config.toml
hidden_size = 384
experts_per_token = 2
d_shared_expert = 0
hidden_act = "swiglu"
moe_layers = [1, 2, 3, 4, 5, 6, 7, 8]
routed_scale = 1.41
balance_bias = false
router_noise = 0.05
vocab_size = 8192
rope_theta = 10000.0
rope_fraction = 1.0
qk_norm = false
init_std_o = 0.00624
schedule = "wsd"
dataset = "wikipedia_en"
Below are experts of layer 4 (counted from 0) of a mixture-of-experts language model. Rows are named router (the router's row for the expert), down (a neuron's output weights, with its number) and show model dimensions 0-127. Each number is 128 + 32 x the weight over its row's rms, rounded and kept within 0 to 255. Numbers have three digits each.
After each expert's rows: "comes before" lists some tokens at least twice as common just after its tokens as in all text. This comes from a sample of Wikipedia text that the model never trained on. Tokens count by the router's weight.

# expert 12
router:066140178122121151109146131112104102152151100159088112131142017164076135133167092145157127107103095079097125080086108151104129100127114065094176129079185086101112126171100094122123129130140112127056097142122158131088121166103160189113136133105087147117172129147096175157131167127100156131084142158084151152137149071109166128157140126151187085107094097140123152188149084066138058104181
down0:129146121099147146093138133169188112111090099079077130165149118152145101138108118102118154102051134087092168098174086133072097120093131054158081076082117157175127094101167112146108112168181170079140055119118144179205087158078150125183131098158191132183176115113118117186076105095156089160182188144126117113120093144111153157111045121147076151155072185139143143126151123142125150184136
down1:172200095139100132096129151144103153124153130119070097159132122125117158130093114127163058124115129166093098178119086088071158141156075152149167089158143094143124111122156206104141163122138152089222142095110131164132080134128146100143133171125063208052114088175094125135088126169137109135133123156135193120076143142088147134160099117101159079125157095156149174181151103138132096121162
down2:128146081142127184139087099144157153088121095184142164152177129164134065109153099135111095106174109140137132114115154143173091123142142100113139125114142136170146064211157154151092091105116112133078139084075180117136221154129107095119153070134170097086157140167122112148104107123112096107120134142140080089101195212117177055118172151143083099122162106064097146127097122136154112113062
down3:095145099133181119126151195121094161128128076109122114181127094144057133179133125104161107112077125112125116196133139098088080106129133148091118132130140105108134107169121097080140114158125141092122154152089055179111072149124094134102116176128114161129165134092136078126115097130151118184158190131176150169126127165114098137185160187158134153122127117103106131131161128104144171143136
down4:124141088154133148131150128060154190170087140229148177108110123121158100156128094082108148143117077144124115187108151095173145132123116074135137121184101150120113151100155108123157113111106114168075091152115115105097121118136153126128101128144091153157123152145158178120149060141115153161053096175118168084133139133177131123160125165130032149163090135111085117103141129177135147096189
down5:141149135118149095105112148124133156184133138129093114110147158126111101145124139115082193161097148086072140145104144133154061082158123128177097089158093172156185063135102136147091140133137092186093171106166072097176139110121162129109133103181108158141120110148111183104155187150114139147144124165136204117163198132167144089107182097107136068141074057112108116078136107115155143078189
down6:146085173060112182149114096165172154159100127072133144155078140137137137129075079085125145155119081127156126102090143138157117132122101141081153116117119161166127064131124113152053113118129128147074118188143165066143136112165151097150099191117174094151164135142166138099116100086185119130121063127103102145159162184136167127130109123167171127120147109144067125125212124105099098143147
down7:113035094130139096102085140118139183134120159117161140129144078069139083173188094201178144097101111126141122104124126177108158118159117090147122102038083140115098115127147093117138100124158144120175183113080120153083110153100086066159149072161098087090164110177179133120060135198105171161150150137098091106102159148142128147188124093104148139126155140158145078088126121128103134120152
down8:122130135083156093118128095088107113169177096142167141105108127084133055155142140091121102095059163142163146117140136146139158111121131102101141121131105148046084137127191127133122135133117096129049155114170138150176197137181169137153168150145148175079153153144124102136181147102123129121098123178161081083089194096101136167074142142144127127130165146119155126108135167122111117139135
down9:137126156088149159183059187167137146140190156107161089134118086143126151127216134141123122079119175174143100076085129179145130114126061132125135142118143128165136187113091126143047100149149134095100212130159082086121142152057180161095152153142131184140177125109113101135093044177095180127135134063119078056087151117154099103090116096123103149117123084128080082136129118156157169184120
comes before: " ", ":", " of", "\"", " by", " from"

# expert 11
router:168166144159142080085145136125080132132109145130111117174173127163133160152096113191126111140117083211142141190072181114095112140152141152122111101214090135060102133151114136162149137154133122141131166135178147151102073135134137086140098135130125149076153168117127135110132131151108197090167096161113144096133111104120209152137143116143153146104169190142136171131183151140142101152125
down0:139094132130170108099110108211098184121172180095137146118079140153158136128055103118111118116129164116092142117114117149074145081144115120119161154130102134085115166104096171140132092163205101100088143148130135127104125165128176087153197120129201112204135091109125148148158109101080121139126166132086162137149204151177087107142116116128145167085173070224168134157113159151121091132100
down1:122136118076140121130156140104153159103144146141125118137121095135133108171113110146096116158139160158126129142146177110137145147118122045104159109071170130155123066148112159046187134134089115151153156135128151144144156195163149118125150145094113175156172221086050133169179125172106120062103093162169144145128140082099167110081139158131167167098188183170143100142144136092125066113153
down2:135185085057117124151175134171072083122165101102187168137151125123176105087084145149127089072125137144107080109102106113162106112053154145126116113147157093107113125089135130092129134100148162163175160076093110155148116184092125161120116071077150134175122102117119126093211130132133147137136167129069086099114101162185108144174105115087127127155135166129064187129175161131089122155138
down3:181163136133091170180136143119140115127120162121117176095168096163177088212130112162125109146160086143136110098101156057156133126091116150070147149123093070121121080138113130110164123080137102098168140140107156107088124156167138114164137090106138165116166185098081134126143162142173088171114142135107135103079167127128092152136121152113162122164141129164092098107070146154118121065127
down4:139145119102087083099199151146112102117126122168135108141087158125131134161143107116073156137089132116082153153173099157138151085118134157083048152136069108104156132115101093148183139181125157111126149081102081108166120141140120101135083187094151148133087085117126142125143188160162168179150151161107154132155104176104170161122130155120114148079121189142196148125113099186122147119107
down5:099145112138156130133111105147105086108038177126109137157118155106106101168098123144137103088109140114153147162131130123166136094164118150062121092141102064179137158150115121132078141152114091078102147101168209195124129114078104075149150148147175159156180187138179107058117107144144080071122167177136108138116140113149151138183143084207147156076133135116117150102060073101117092136172
down6:161095141075162124145145078107161105105203064148119125070157156173127077164081107098120077129167142119122096132171114102111152130163159166146160170110168157184151104122154207127168126134133153166182150129111138130095107141181125171181094147094107108177137117059073193162089183154145110105146100099128151120146172100142084119145120118149085173143163142093112120139076151089092150152131
down7:093129144115207165137111140109132115135121120143174121141137128071139168136152157178103144107180131131149159127121146086151123101123137114089087127114183118053140095104148161169118141129126112071154140051171160148165155169161104123193192047101109083182094170139153101126086138160129124117154109118112096209091094106097094050167102140126124126099123137094181077150147081128147129091123
down8:186133183163139144108083133112122156098145157147138138131119161111186112126065071141131101087087101080133089133115168093188087063127141112137102080102119120099085156094142115158128142140103147085107140136123155091055105114125133107163100079136096167076148113136111102097088058081055143059168099125103129105151076132173094190151137109084152142113136082144099107161131174058076119176113
down9:080140179145087149142139147149171124133175112163102093087143113129074086128087077139137163117114084093096119126180109117162100057122092140111167113097121176126102138162109153125084131147136083098096078105117124117092087137137119086095103127165074103122096111099107171122142174139087162078182139159114148203092143115086142091175098138110134151148113169142113131136113154150127072153095
comes before: " of", ",", ".", " in", " to", " and"

# expert 1
router:148117108092178173125153062128122156102128076156176143075154142070124113119174169107139144136165124141121147164101140118161139171116127155098110126117110167072071086101060091120124146096148190132117069101144117172098129077103101084100063072135122115071171129107109113147126170150155199143132060126103115137140093143118101101114112064114127147044114160102062100097145103146159082123134
down0:106096158166132082055137112088218154088166091132114135128133116118125152117116148088123136104141151095094160143129090137137109127107137142059090076121010140157136173096054157093095111110202060107132192117100156151130112105128186129161072057107137129097154077089116153160097129109109117142093076140119123154136139092150153080183127129129124151146141114094135159135149140094099177093157
down1:156103103127147105178116192177139152196183143093128074140083113124134128164142090115102092085053075168081147103174152174176166098146045160121157166138145126111143094121129109105163110168138072109166146107104153124111111165171148020131160189087117169151168195142043154155149148153127081125135223079114112172146142130121101140143106163145141158135212103140107118113103112146140171118111
down2:118158157132072147081124131111167150145140124106159128152081164056089118136125182077111155130120130126094131122132113206093193155166135059056144170165136150084148151155125096136159101121157117179133139144111164131182143103144160128028231155137158123182120099130043164161081136101149125142125076108138150111158105164112096128131087124130105144155144111118097073091150161152126148120163
down3:113124113096183152138098111138180123158211119128093080108116126112103102127116143149146129122106090141197137080161203109143144131126163109071171140153155104106101139079198108126072073147132164147095147143180087165123093124071152139096065144173141164133098113154100110164144116110130182210104183107150153125176137155099112093200153098179125120136115093091127069133129111089173147118137
down4:085141111085107146075134174172117083157102206109093141096114117131173136110148149102103183109123086118124106099141144145150134163165115081099095112108148105127094092190110158108073136170168109146132208106087167117163097173137119112108176132149136129140137149125145127121120129091179125090095148224121103138149122084173113094129127136121103154170130101103119139168112087099068088085166
down5:164116149111175163180113138203089101143159175242096095113125095080133158114125088149113138157067136102125135137105121110129130136172106176145153154113153142144154099117177114187057126135140125094152138126155130113092143201094123166108160118099107141132111078149116163117115132138195146192114116102152073142147094102138137110177091100132142125126153118100172093137146132155095129094116
down6:156106092152206175137176181096111110109106178090153098161158129137175151165083128132129088146145087151138110144127098106194108173143091150101084130162106180141121120178141136126158105069108086139148125111207080104150156101162088110150141134112111151152100113158185103163124129085107139150127136175156115078145125154082064125108101111137073135088143072113089196132099110101166118088101
down7:135157130105133076182156147148088067170121120124139094146149110101100035148134138087153149146154094096126141085125130094107166177178120149121083100195125155143194171098175106125115167086119088146165221160183131182139071111129100133126099197157127138131175128064094116198128146133151061147128150169099181145109169122113068103149194126142148139067114133182147116088159158159139173142183
down8:138143116127136143091141132102170144158161140100129088075141150162147111128130159113110132122136127148102093139116075119126097130127182145094156190091170143109121137109138122178136126111162169170118054102136106140151116133103136164217152136116159158147119114100088083093153111173162041134109104072103135060156172167097180133136147151131100133105213121152115147049207132126103084132134
down9:139175084133090093096167111091126112101177210105112143145120117155138117129161163096093135150176108141095109083115178123155136114144054120102086136169146138103142134145135076122144134093117102067196116094167098077110142125124147145131088140104190169127125121133159128137094142091141103085158095174079095154080147126212101099114132131110114099111122139148118143153124226074084186110052
comes before: " was", " |", ",", " is", " (", " |\n"

# expert 13
router:167098101138132092095103110143161206104122133110123073149094033127065077096140122135181108088110138133127087102099122144171085157150145130149166148098101147130146110106118120166088139125135100118152141119108129133115170166113121142090127152070066040145076112133075077149124116110149086170141130161140130192181158106113065165101089127166083128187140080180119120092125079141165090086130
down0:113106160064127083106091099118133139148120148137115114130066152192112149135128138144141126140197124158158102109074101064142136146108077184160158153104125100140085111147120146169116220109170137140169103160152160171086143162094176146148160147079147128153196117139118155098144107110150089136119108140174140150111078152142109088186195173073131125123117147069115081126136129145155161153154
down1:090134127116105143145173098130121079133109099057114199145108142119166139151132122143093160159165096169139136129159127127152146158119111178131128136107071184203168120107117128124150161128164083109159192112116118055111116032146114148173092134113112097112122146121195090115149121183075141065119121174166143116094119083108079123115160164070165129091156207118104071185159142111115095150169
down2:139110146119125164165086055116108154138130126128131129057136101162108208131108082106094139134165116146165149128116105095187111105098104128104124145109142150133171138135126105105099146079123138116142116133142170177127074160049157119140170099112147125099030153067162196106110128102151133121119125151115134106098094124140151146061079165157135059073146123149064110099151099129140128133093
down3:080152143155182173074130086153130114087117157069102146130129148212137084131120132116066130150100160140110110097185107126131082152158124112147083134148119094180112088153147142094162091186156102126101048112200133121173177096136150075128174122090211064110074069138170126121157151081096139091124142149155108112178100158092138128121128108145152087113116117113137152093118093123125159114146
down4:096100140106082124102123120115163143146118138120085102132123111114143131109108150101146111183121159081128086113167151123166167101161156165138154151117140118190170139126119133162034151160151145143135139153152120119104140113153163111129134130158162107138093112112113133100126156150113103128141089139163156096186145132083136174093179130131242115079194078093180134169113090132123105147160
down5:107121104141079087166132126142095106157090125085110101164164094160108173088148117050106084115107099131100094142081191056091201110100203123062142113175126162137103153095151099139143123077197164096134152097149130124113084177096131167122144204162144098152177160162131173157116133136090058115099067151100105168154204155094086164121124113078110148075112114102110107108068140130082139181152
down6:121132116130130120138075157160155152157143131131158132073179091106165111109138151110147143128082127096136148170135121190104142117122149134104092150120105123164094133074137196143207187126152121174169083154120076149091086066136156056119126160108142134127088126079171117130155132113080102148106154071178088148073126151147127126099130159096153125124137071090135125139076156185127106139121
down7:077147112086131088186088158127117136105165107049169153099108108129101162126141127133086129176137134131120133143158192062105201132111136091125112138145103118136108186111119146131145145111142123100136082172147149185108060139069093110142124146136185117148137124130112101155088138097100127189130095157079156140095148145106107214156096073113156151122140141155135165154049098164132157114181
down8:100113115155175122137149135096061084156127147136197115118124131095113136148151084109123089130076172154071104162133130162071132117095138033073118174206125195121104104099098168141110145172140117180118100118162109145145128090167123141109128073182124122144156134116096129099124137192064078127137087115124110110120096136106127171104141146062132111184035114118114146082122129075150140118121
down9:101142143094155162143133087125135161097108138142102156147180012146175154050165134133133175092078114166071146104156117107098131138110106117089110134189138161084149133132085133103131122144140130137145143199187114145108165123129156118151124153118094111121133136142142079164161091130145133130129114171114191148126129108090187133101143126093127149112109099122123169161067148134099096132132
comes before: ",", " of", " and", " to", " in", ".\n\n"

# expert 19
router:105098169122095130107126153048102094183153140106151119044098197150135121158078111127102118162125180084102207107172163112108166120114111084102099083106074106134138108067047129135115101102141120092116159092143133097123165118168173121116127124086105183169108155151170168178152117101158154123177167158130106128093180087087186131085115106143089125106111118135079166101113097085162155083108
down0:142078133105188169110152073132099122144142099080147132133153147105128130093111128118122134130143136158086133097134203127145110180155113024093123055139184166107100128147133085159105159065174155184148092157224153142144098153115137099102149131137149125149106143103113158164150142157078151134154155131123113125167137086119071164156117127185080067108116177141120101142124167119120171153122
down1:047160188135148121048158156133135139153088110155172137111130183158119108133135105136189120138132139184130106133118110154153150036116157170155163196132170185065147114071128115116116126080137138101106133113146113140134134127166121119071099145150147135159121140151127172101127151070127082072097114159169150056082120066166113162128070117129129144182139100128160102142169124112122121133151
down2:175122139127076149142166126127096118113105127105068110024101144120202154114093133144117091124068071103122079082175135168120080170104163148142111097134097101168093162140119160164096135158118107123150124144188135121089109168203150147172101113095136137142145170139193133093159134121175161115105138138112140168164152101152190058139097157159132096135154094125194123114110124142116131174156
down3:090119124082119136153123123132115195105143100074119126156095051106161133127128087168120115147079224058149141058164099152163137127136111131095163170119131147144119107106152119132096125131140179101099131106086089084095126146081126098087125114141130132150094102107179093144105183124126185153169144157147082124155153124133176127131177104135117167076161145139113117132137089156136050148133
down4:148123171145128084144120191158120154081127189124158133110148140137131133160121068100153141155143176118174133168132085111122096120137176122155149102118103147129100117099096103148097172165131074137131133153058152074203105117115068143163161109137185122073149136104143093064108164107179102061167109139149089117124137110189154073165203142117148147121121123138183183179123179122206149078188
down5:216117109119167184082131097170117091155139124111114084135141158106116129062108159088129094071113127069158141130093134104137128127120129133108143211113091146145111210142149120165078173095124083154120063131122103122220107124148046104158142068177196129158151139124114155145080083106130133126081094107128089148152117118150140102114130064109182116132139142140143134106079115106166112127133
down6:158144145140160124104140119115215152094136137111097061130222089117143099121160129126151184112131156198178175121126102083168131134109143165109126130118112110074142134109115145121130105120188169144145221190120127144139024080120165093129157063179123103109155120144167125162087097096101130099144122213157130172111133133132175118111102156119140104136136147127107134095125154058121059169103
down7:109119117175150166073088148141099128140105144193154117141124048100103166166159136103176158159167098139122087151173113131134104176045130141112142140103200147161158090110158102101109090093101112123059163108112179102130112195125128139093109166168151159071212212111124074104137120175114092146149179134088153185112117120103089180180088150142116166132186150163116127156126144153210112133171
down8:066170108152130177126118119109101109108042056145084123073178135043198104101143063094143128154107096093109149118073166055146156116148111062136081094131151111113114147145163111143151095103143124117089120171141128152053132132116172126147182122100147118141145114060089129120136125118116099127139154131132106164071133133161171114145138097127110138144111146116143130110103113151136146078096
down9:144116101133129138123102189128075131103197160074072157139173048140075101147175142131087097123169101124189115133134140128086122100176091121163186138139164148098163154129166131100099056102182127111122135110075122099130186155067098144146135155097181166080085139086117100086147129174155104142148126124113124090066120091086123114128125073133107139204163120131106137187086140103133124138108
comes before: " |", ",", "\n", " (", ".\n\n", ";"

# expert 6
router:120134149152088168025095120038122157111049137083163060128158130135129137100203131058104117167094064133131099173110155087111048116103130133112105157146115133154066143118107120116152130092123037173092144159147175072115112167141137177120166135079154090148115073113106196122190208137131101093131107142145096173139143159139140089166155162137108136160102192099148094169165156150128072089131
down0:155108133173156123116121122162156137159057109115122193153080092126191147072114084137145103083156068103104176090156138161117161166128117107098098192123156136133132127119159084130101080170148118159135095120112122120129142066166149106101138132146108146061122131135106096157138194108112185151148104133182145149087164113067147153095173146125166117102125128127166101177118103137093118133154
down1:130139097086083162173095132155146111135094114146108138087079104136145157127121163110167106141205211088091130112089121123199107194091196158096111121099144109196079163122098128203135114109127121147142097104082093147174134179068139136162129132100115136092132150109119095160160099114084139088095126113121124111133157149105141072159161135082120126085138122148091156143180094130113105112138
down2:088116143123159138112132152175112131131202132134115175114152139077172108172117125136120104158126168136126112135111142117108148146148141146137107169143137137125168129111136134139138152184125089173154112160161146142118057083141169145192146075112109086114162215083157142099149101162173167159164114128093158141152144170143156153175155142194164158119108207130142144091140129149159187171146
down3:128159140163095200109150119126140121165143131114189159143133115099187178144123102152100156145103153087136148195114048163141117139120178085098117078177135196100161137101196181127076096180114160133113089148180123105150121163126106142160079150171154095128124160134147139112091124104147143112141143205130124143134144199166158118099135155123128131113117142165166142145119135084115105089119
down4:148184123143101111056127109113111140151142142132065100067113143145181137146175163156075126109153111166158163160124119178123134079112148086128103179078160145114162126097125117121114169060142136121113186159094193154155123192083100104117114170111075157113121116165174099102152082100151113158076114138109156118128094135159138153144085120145153093136156149122153140122095156143189128090133
down5:109202088187058105155049112123113134117120076163111087183123182088124098086132166120108083141126098107115103124148111147068095080089117106117091198172063137169061125100130104031119135084146186086148154111147093138119133207153098116128114116113164114122163121160098107103087171093066148132159132107121132090143097110139156042110121161120118107208114074103087083123141142179163213160125
down6:074096081137192095139157138122130158140150135085157163111145126113125103191149146091079131102105165095154171082110120171113142188085112026187129107171177090115140107168062228137140137131145171130228158097121152107122100072104142139159100161159117133114121146116142099118114057159159135081130127151127144122143173140132119109096141130164131116114111171125130172124090097135186181117125
down7:089087104108175186133113139137164144140122164158120113098132102147124138151108163105072104143093095130081130178076143068115097142106185064099136122177123090151069082100091156133140118140134083097143108134147108116132090147135103190132163159107144083133153167015120147116160137151188121143076142125012130141150126142191090110105210094078140169221128116130121106099123149132146109160153
down8:148101183120060148067153147129201100105121069162121093083042100165139066123136123118130152086156110076154228128103112071102105132156117106161201102147103106143063197111132105128103111240167130101109154157054156136127141084102101118153120131157128124124165141165138091080135173105123104176089148091153163096117095115163105136160113129114135107094156148118131115163142097176086138081090
down9:166115168156084139088106130123081169086141145138159122126111157069102134145180096114058163119139093118136151082128140131118133078117166137156138180128115050128153166118124093154107120055168147115125095208157131078145135144089166099167195110133063113067133104118119139058143147135076148089126131103099159158126116170110066160128159101112137139136084138173073118148119153131098049118085
comes before: " the", " a", " his", " an", " to", " he"

# expert 17
router:097137116161198133162122137113121095124139127180140186122119160091068175162169137156136119103123091124185108084101101119172178076142139074114130085092164158091135162102099115045121132108181147141200161113119138155061144143118104138111163071131186186119123135147153098163091089108171190122109100127118153115161172081121133080143183128111172089126077110137194109074082164165183179147098
down0:120126169120131176123059151118142078133139140175117169129118159117080181115080098151092130111178177093114094103103111102135121138069082148123131106102115110102154163136182140125156149173154090148110109127120130102149134150134114166155110178153100143140136106110097130140090196155082092072198147166143143188157125084168104126157116129139109143165106097158133140150156142087092123118074
down1:130117089116111111101125133125133127114108098142100084128140118165119160172125137097155146114146137202093038163107125154108073119180145133136156153149127147093130136183197115132175112170099083115115060127110093163063154146195099157117118144148145125123116152147144110112138171058116099076126144139157163174116124110098145099193119099174134172066099162076149101125139106093220156125116
down2:110141145193078147114096121126121140169095076135135134124072147153131176149154195134101155133135174135137135096220127119111161126128077105110162164090073100114140100149131119137102075120147149125108157176167099155092067126079216122097134087127131160131107115130103165176157148121111150102137181156082109135116088121117131107083122114153075139126086141118120139134107102099086160124132
down3:148193183152135163095126166132136128181077129114152146099123123110091130151136175121120122178125092113034142148124186148095129123093099092094111095092148180210112155141128151093126134140174039144132057128124151114150106153130141141132129117117135147201131119127118156094157097188116104102089069137165174158189099143142044047124155156143181077188065143123063136125112125082122079086154
down4:187151117145127159116133130127109105114162146102171138164089119130122104156143141141146132118093179173046162133123100110135132165125138112082131091167131120092184170122133139143153147133138171131116138150125125111075078113069171086197188117166164112157116121083195123181076145163104134117146083053163129134195113153133172119129128125146147115155155125142085159124124110152112099074154
down5:146076135099116127089088115087082147089125145151125094122120116160104189070171114137172133133116088077171118068100126125121133096141173108138119105096121149129103158125135131102109065137100141127144112125125064125138103200124131125163185125109182065083118100131173131161142119209138099144146156062138123167168148097091186118156129127094169128133102151147107130162133110112048127107136
down6:153180114101081162095185121155206094144082104158133155159132135129175167112124083127178161135132185102077140135138138203073144133080144109144150108130157071095127106124127086139087153129124099085166176126079111085141131150131114162098165129139092150117128128104139106147082151132123185141137132162125128147148147151166126100073102117148181080126154146189145115112181146143178129109151
down7:145070154077089094136098089136103129091119085092214148143127145101103147135157143123179173134116196082082132121122157143151152093115120144086157086126067084120123126108067090152156127121097115210093128128206175165101078159156130077126098106127160109092131097163108110129102205132087141091180108133118130125158144075135081184127128124096139091100077151156122148112119126135116120124127
down8:188112105138114108189110109150100119153190124133107172146098100144177166097184171145147175122130141214101111095107095108115122149142136164130077107145093082148105159150159079147143116137092136106144093131131113157175146183110188153098194129178119127102084109109128133138112124111102103133112159086091146129090096197090119102142123161113147130103147117098169169103213135118137135153127
down9:096128129128174152109113147131122144106086122066103109122143153166192151143144076110116095069131114131125116167071111092106110163129130114065074117146125107114155130108186072148152153120116137138114126104126176099150118121146044133131129089156140150108126169158100149077121110183104125097120084193112128112133114092155134104137118119099142151147106104172139084177138139117166112171114
comes before: "-", "|", "==", " The", "The", "==="

# expert 16
router:105071093101074101154119143124115113104124137143137170209148126110121123091087102055133098071133080168109160160113109136113097098102139128073149162159134121142169125129103138174128132136052121166159135149116155073158145080094096150175111136141159073106126147161162179161165142191138062130143161133141109115130110153093111169162121148113133135157187187124174162152080157120120130131073
down0:127134106137181127086146127122125115196148145136156123100117147153076158136121092100114155152143101104171071145139138125075103160025103136152177114139069091070081168111168143116164117103123101054154068138139166098106120125129104105148153131087204127117075127094111150151135176103158133156070114110081134167109180124168189065136108115152189146185103089090148146053129131162101070112115
down1:114100161091145164138132110147133175150133154096172166107136162150112119145125124135105122144081100162185121118189067140140169128170066098150114173123113123142138100149108157152181161137147122106112113136065131133149091072102138160137144044147114124117141136155186105133107116156112115192119136148191172091139154114160165083153077153119151143081084166189114158099110108160149091107148
down2:094131103112188107100179088122128202098112184138158139128173136141170196068124100229151193146109146069031077059152116142149131121143123128206108201148089111090166121107100176118156089137115142098139130140159117090086172166138130107072146080106100156134077142145157112101147087111124126108121107114121114064118146118101109147109139121141138146115096105164092089083128151113046152172160
down3:119125142126177127137120122191057123159114134178133115142108153144113065127114093075116134116094165144161104077194130093114163118153152114102199115154132111123130059127090136148206147125110086144117117179153135099164115195081153104120093131040099123181162140069139169127137167147128141168142073210076118153176155114136137153153062078136127109137142120146119156115087110080069107059164
down4:129191126175188117136067097119167108137167118067163079170136093106093184116122165160163112111128164130160111076135174099090140176097129145156099113168157123141098168107102124175145160130138155139099139150123190131120108074115131163161128172125138147153118103112143066156131116234101090215175136059134130208090157140074103095160134080117152098154150091171138114132124105177155128132126
down5:133094168192157089115155188104087177112094135115157134194129173120122105154136181103099120114116123137138139132134151145078159115130189106099124130096144138135151153154137102174117097124145112097124122082130114172175084167139116156101085135098133174128099078109086143150068135137165123149120210069098134171101114175119124156089138100176145077100136156187132089134082149077154194162098
down6:152134130146151153202155111126103082067147140114053091119159116176132090079127202133095144123104126151113061100142155143121064138062130112166125150128149108167121139148181090130100100104149180120110179122210075167155132164179145109110087158136131104119094137146122130106139124161124108138131140129150133144099147143141097128136161133154135105137165185049168072059179139095153116111125
down7:158181073135190139173080134127136113169128098109118087122204149100152124128173080113120125144149155113080125117074091132156150166126130073185116104106124161144056147102153181127073118165140135129116137171115133115183103103164164121122119148102096127187111153172154134083137159054174115141130166128110089144133115174107147118128126194120112138112144178163228147085150142127143139094118
down8:186143192154072097114156113116126079173133104152101113181149131129096172157115140152092092093154200156094142067218108110133102143086148120125092114131184164109112142140166163147071094160115139094110160091160109166118194141088140129147124134102094130189142086143138121155038158110077144114117153121133127095111097121167186142117089120074190070135126172110095150172242108090126135186124
down9:107154134086134135096127048105144123124146144172146114098145163150130137100123105140173127108120108072105166143190135064107096098191172182130092105061120138120138107122111124114119148140091136177093151137135079141143077146088161106137128106138105122143161094136122194113159104127122117096164149138115119133128105113132115090126151158111168109115141170108139149133136094159134093172125
comes before: " ", "|", "-", " \"", " —", " A"

# expert 8
router:141117130114114074127124071147162148126108156113070159097112130161131156127117108088112135102154156145141150104142106124126161129148082110098119112139132101152140097153194125141175112136066165151120097121173088085102112137095196171121156156116105080169084083158108097111178174137113150141159101081115172124121154144139154136095158070121121144142147092119120088123108074122131129099115
down0:143100112161181113082127156131109148107103137173152124079097084118139200138190134157119074115141122089126142163142111127107132126148110102172146142156129106120203125159129012149112125119055073175149143130111093100102115123195108134131175102165116206144095152097116177110125138131142084137121146155123116196122177174125188095100081169171127094127054066131160130114139144098077105117115
down1:087106155146089124151100154159152144084148142160090143050161119101075099159137128029143132119138166100109114157179160110092129143111138071143097124134131109114140088147107176080137171193137149114121104137094171083188150169168136113142078114065140108125152135133104082139128161177119150123150164164044207127118088152142150075140049104180165129110143129109127094126133123117140043126110
down2:156067124136117143122081125131147123119150149084118172171124151114147138133146142147146172128140131166120179127114106134135078193057120083160110173137179176076115115169139123177100176153145125077092110159087134091167139162165142072038117149162112146151139130134117117128135114174109160143151078111172143082117124105160153157152097068132147090171126140170139156116092089157117133068071
down3:165162169169121158148134085115090155098070153125174105111187123151136069107154106138121119168126138152112102123152103174087160071120159128117154138117147184173145060119181119124094130060109162133195154064185124143082118104091108162150143117100148198165089096148091152148106147157100169159172141196145118129077130160125089124121114086111139136148105175150146155101144149075068127099124
down4:101168118109119178101089094140143118162166110123106152155094140144118125111104118144135149091083098199163116167107125101119122139146147121105142083132120138096081176180115153121119110172105107123137133130152140156115129108105151148094162158097129133179163149128104176119058140136105106121184144163114163118160075080139122111160206139181110160142161142127163135159148168086183171171159
down5:139086105163155114132170123139159032118150146123034088126148137156163176142083128130137160058127178147064082139138154149180066150097089154061148188109077113186143159149146150148134145085139183085194139121101135166119133141087115199097095119141112151124115139178133115120112183139166170174099099150099137121092147100138133143112156095147067116151099107160125164098164103158111077094187
down6:118141140101142083143141140122160154119132169170220083137211156119081111144082148088127103120051109113111074137104114157121109124072108057192100126078094118116038153074072089077130130151096109063120092149156183123161157111131151106112120142157121012082150140148107095108100123171101103157106128094165219176194141107138130067117161118153112093146137133122123126098148058142106089164096
down7:138176138121115114154040133135147089147111159123157136114113095161118160114127118115091129137129135149114135141110162181179183156199059106125119080145190106108100135184175091139160107075157132079154096119091043086111125096158108141087129098135179139101052188156158052103178129140166142175085158085146123190168093186044149125146108141120139140167106126087160153149106166169099164148080
down8:126110148189093080091183156115175179175150172074105153149096125106145070203091121090149115136086144184096136147102185149116151125174165187153132127117131165132147097158215097103143115098142170123147085102195146094095153130146126117109154140171109147168055124132151114162094142129155122118137135135148189168105132107149113143111149142125136177191150120169151116168110104164122048109143
down9:166133108121120071140195101085148117106145132036125129148119085130114153125085072122119087076100135162116191132071110118185144150152131105143139145090146092138120171162130086170138107143144112187072103129119177138115145106102167138131120179176074097122142161151106120103118135097136147102137142096081129105170148127069121119122113084143163182118151147121123130138153072118119138121146
comes before: " |", "1", "0", "2", "3", "–"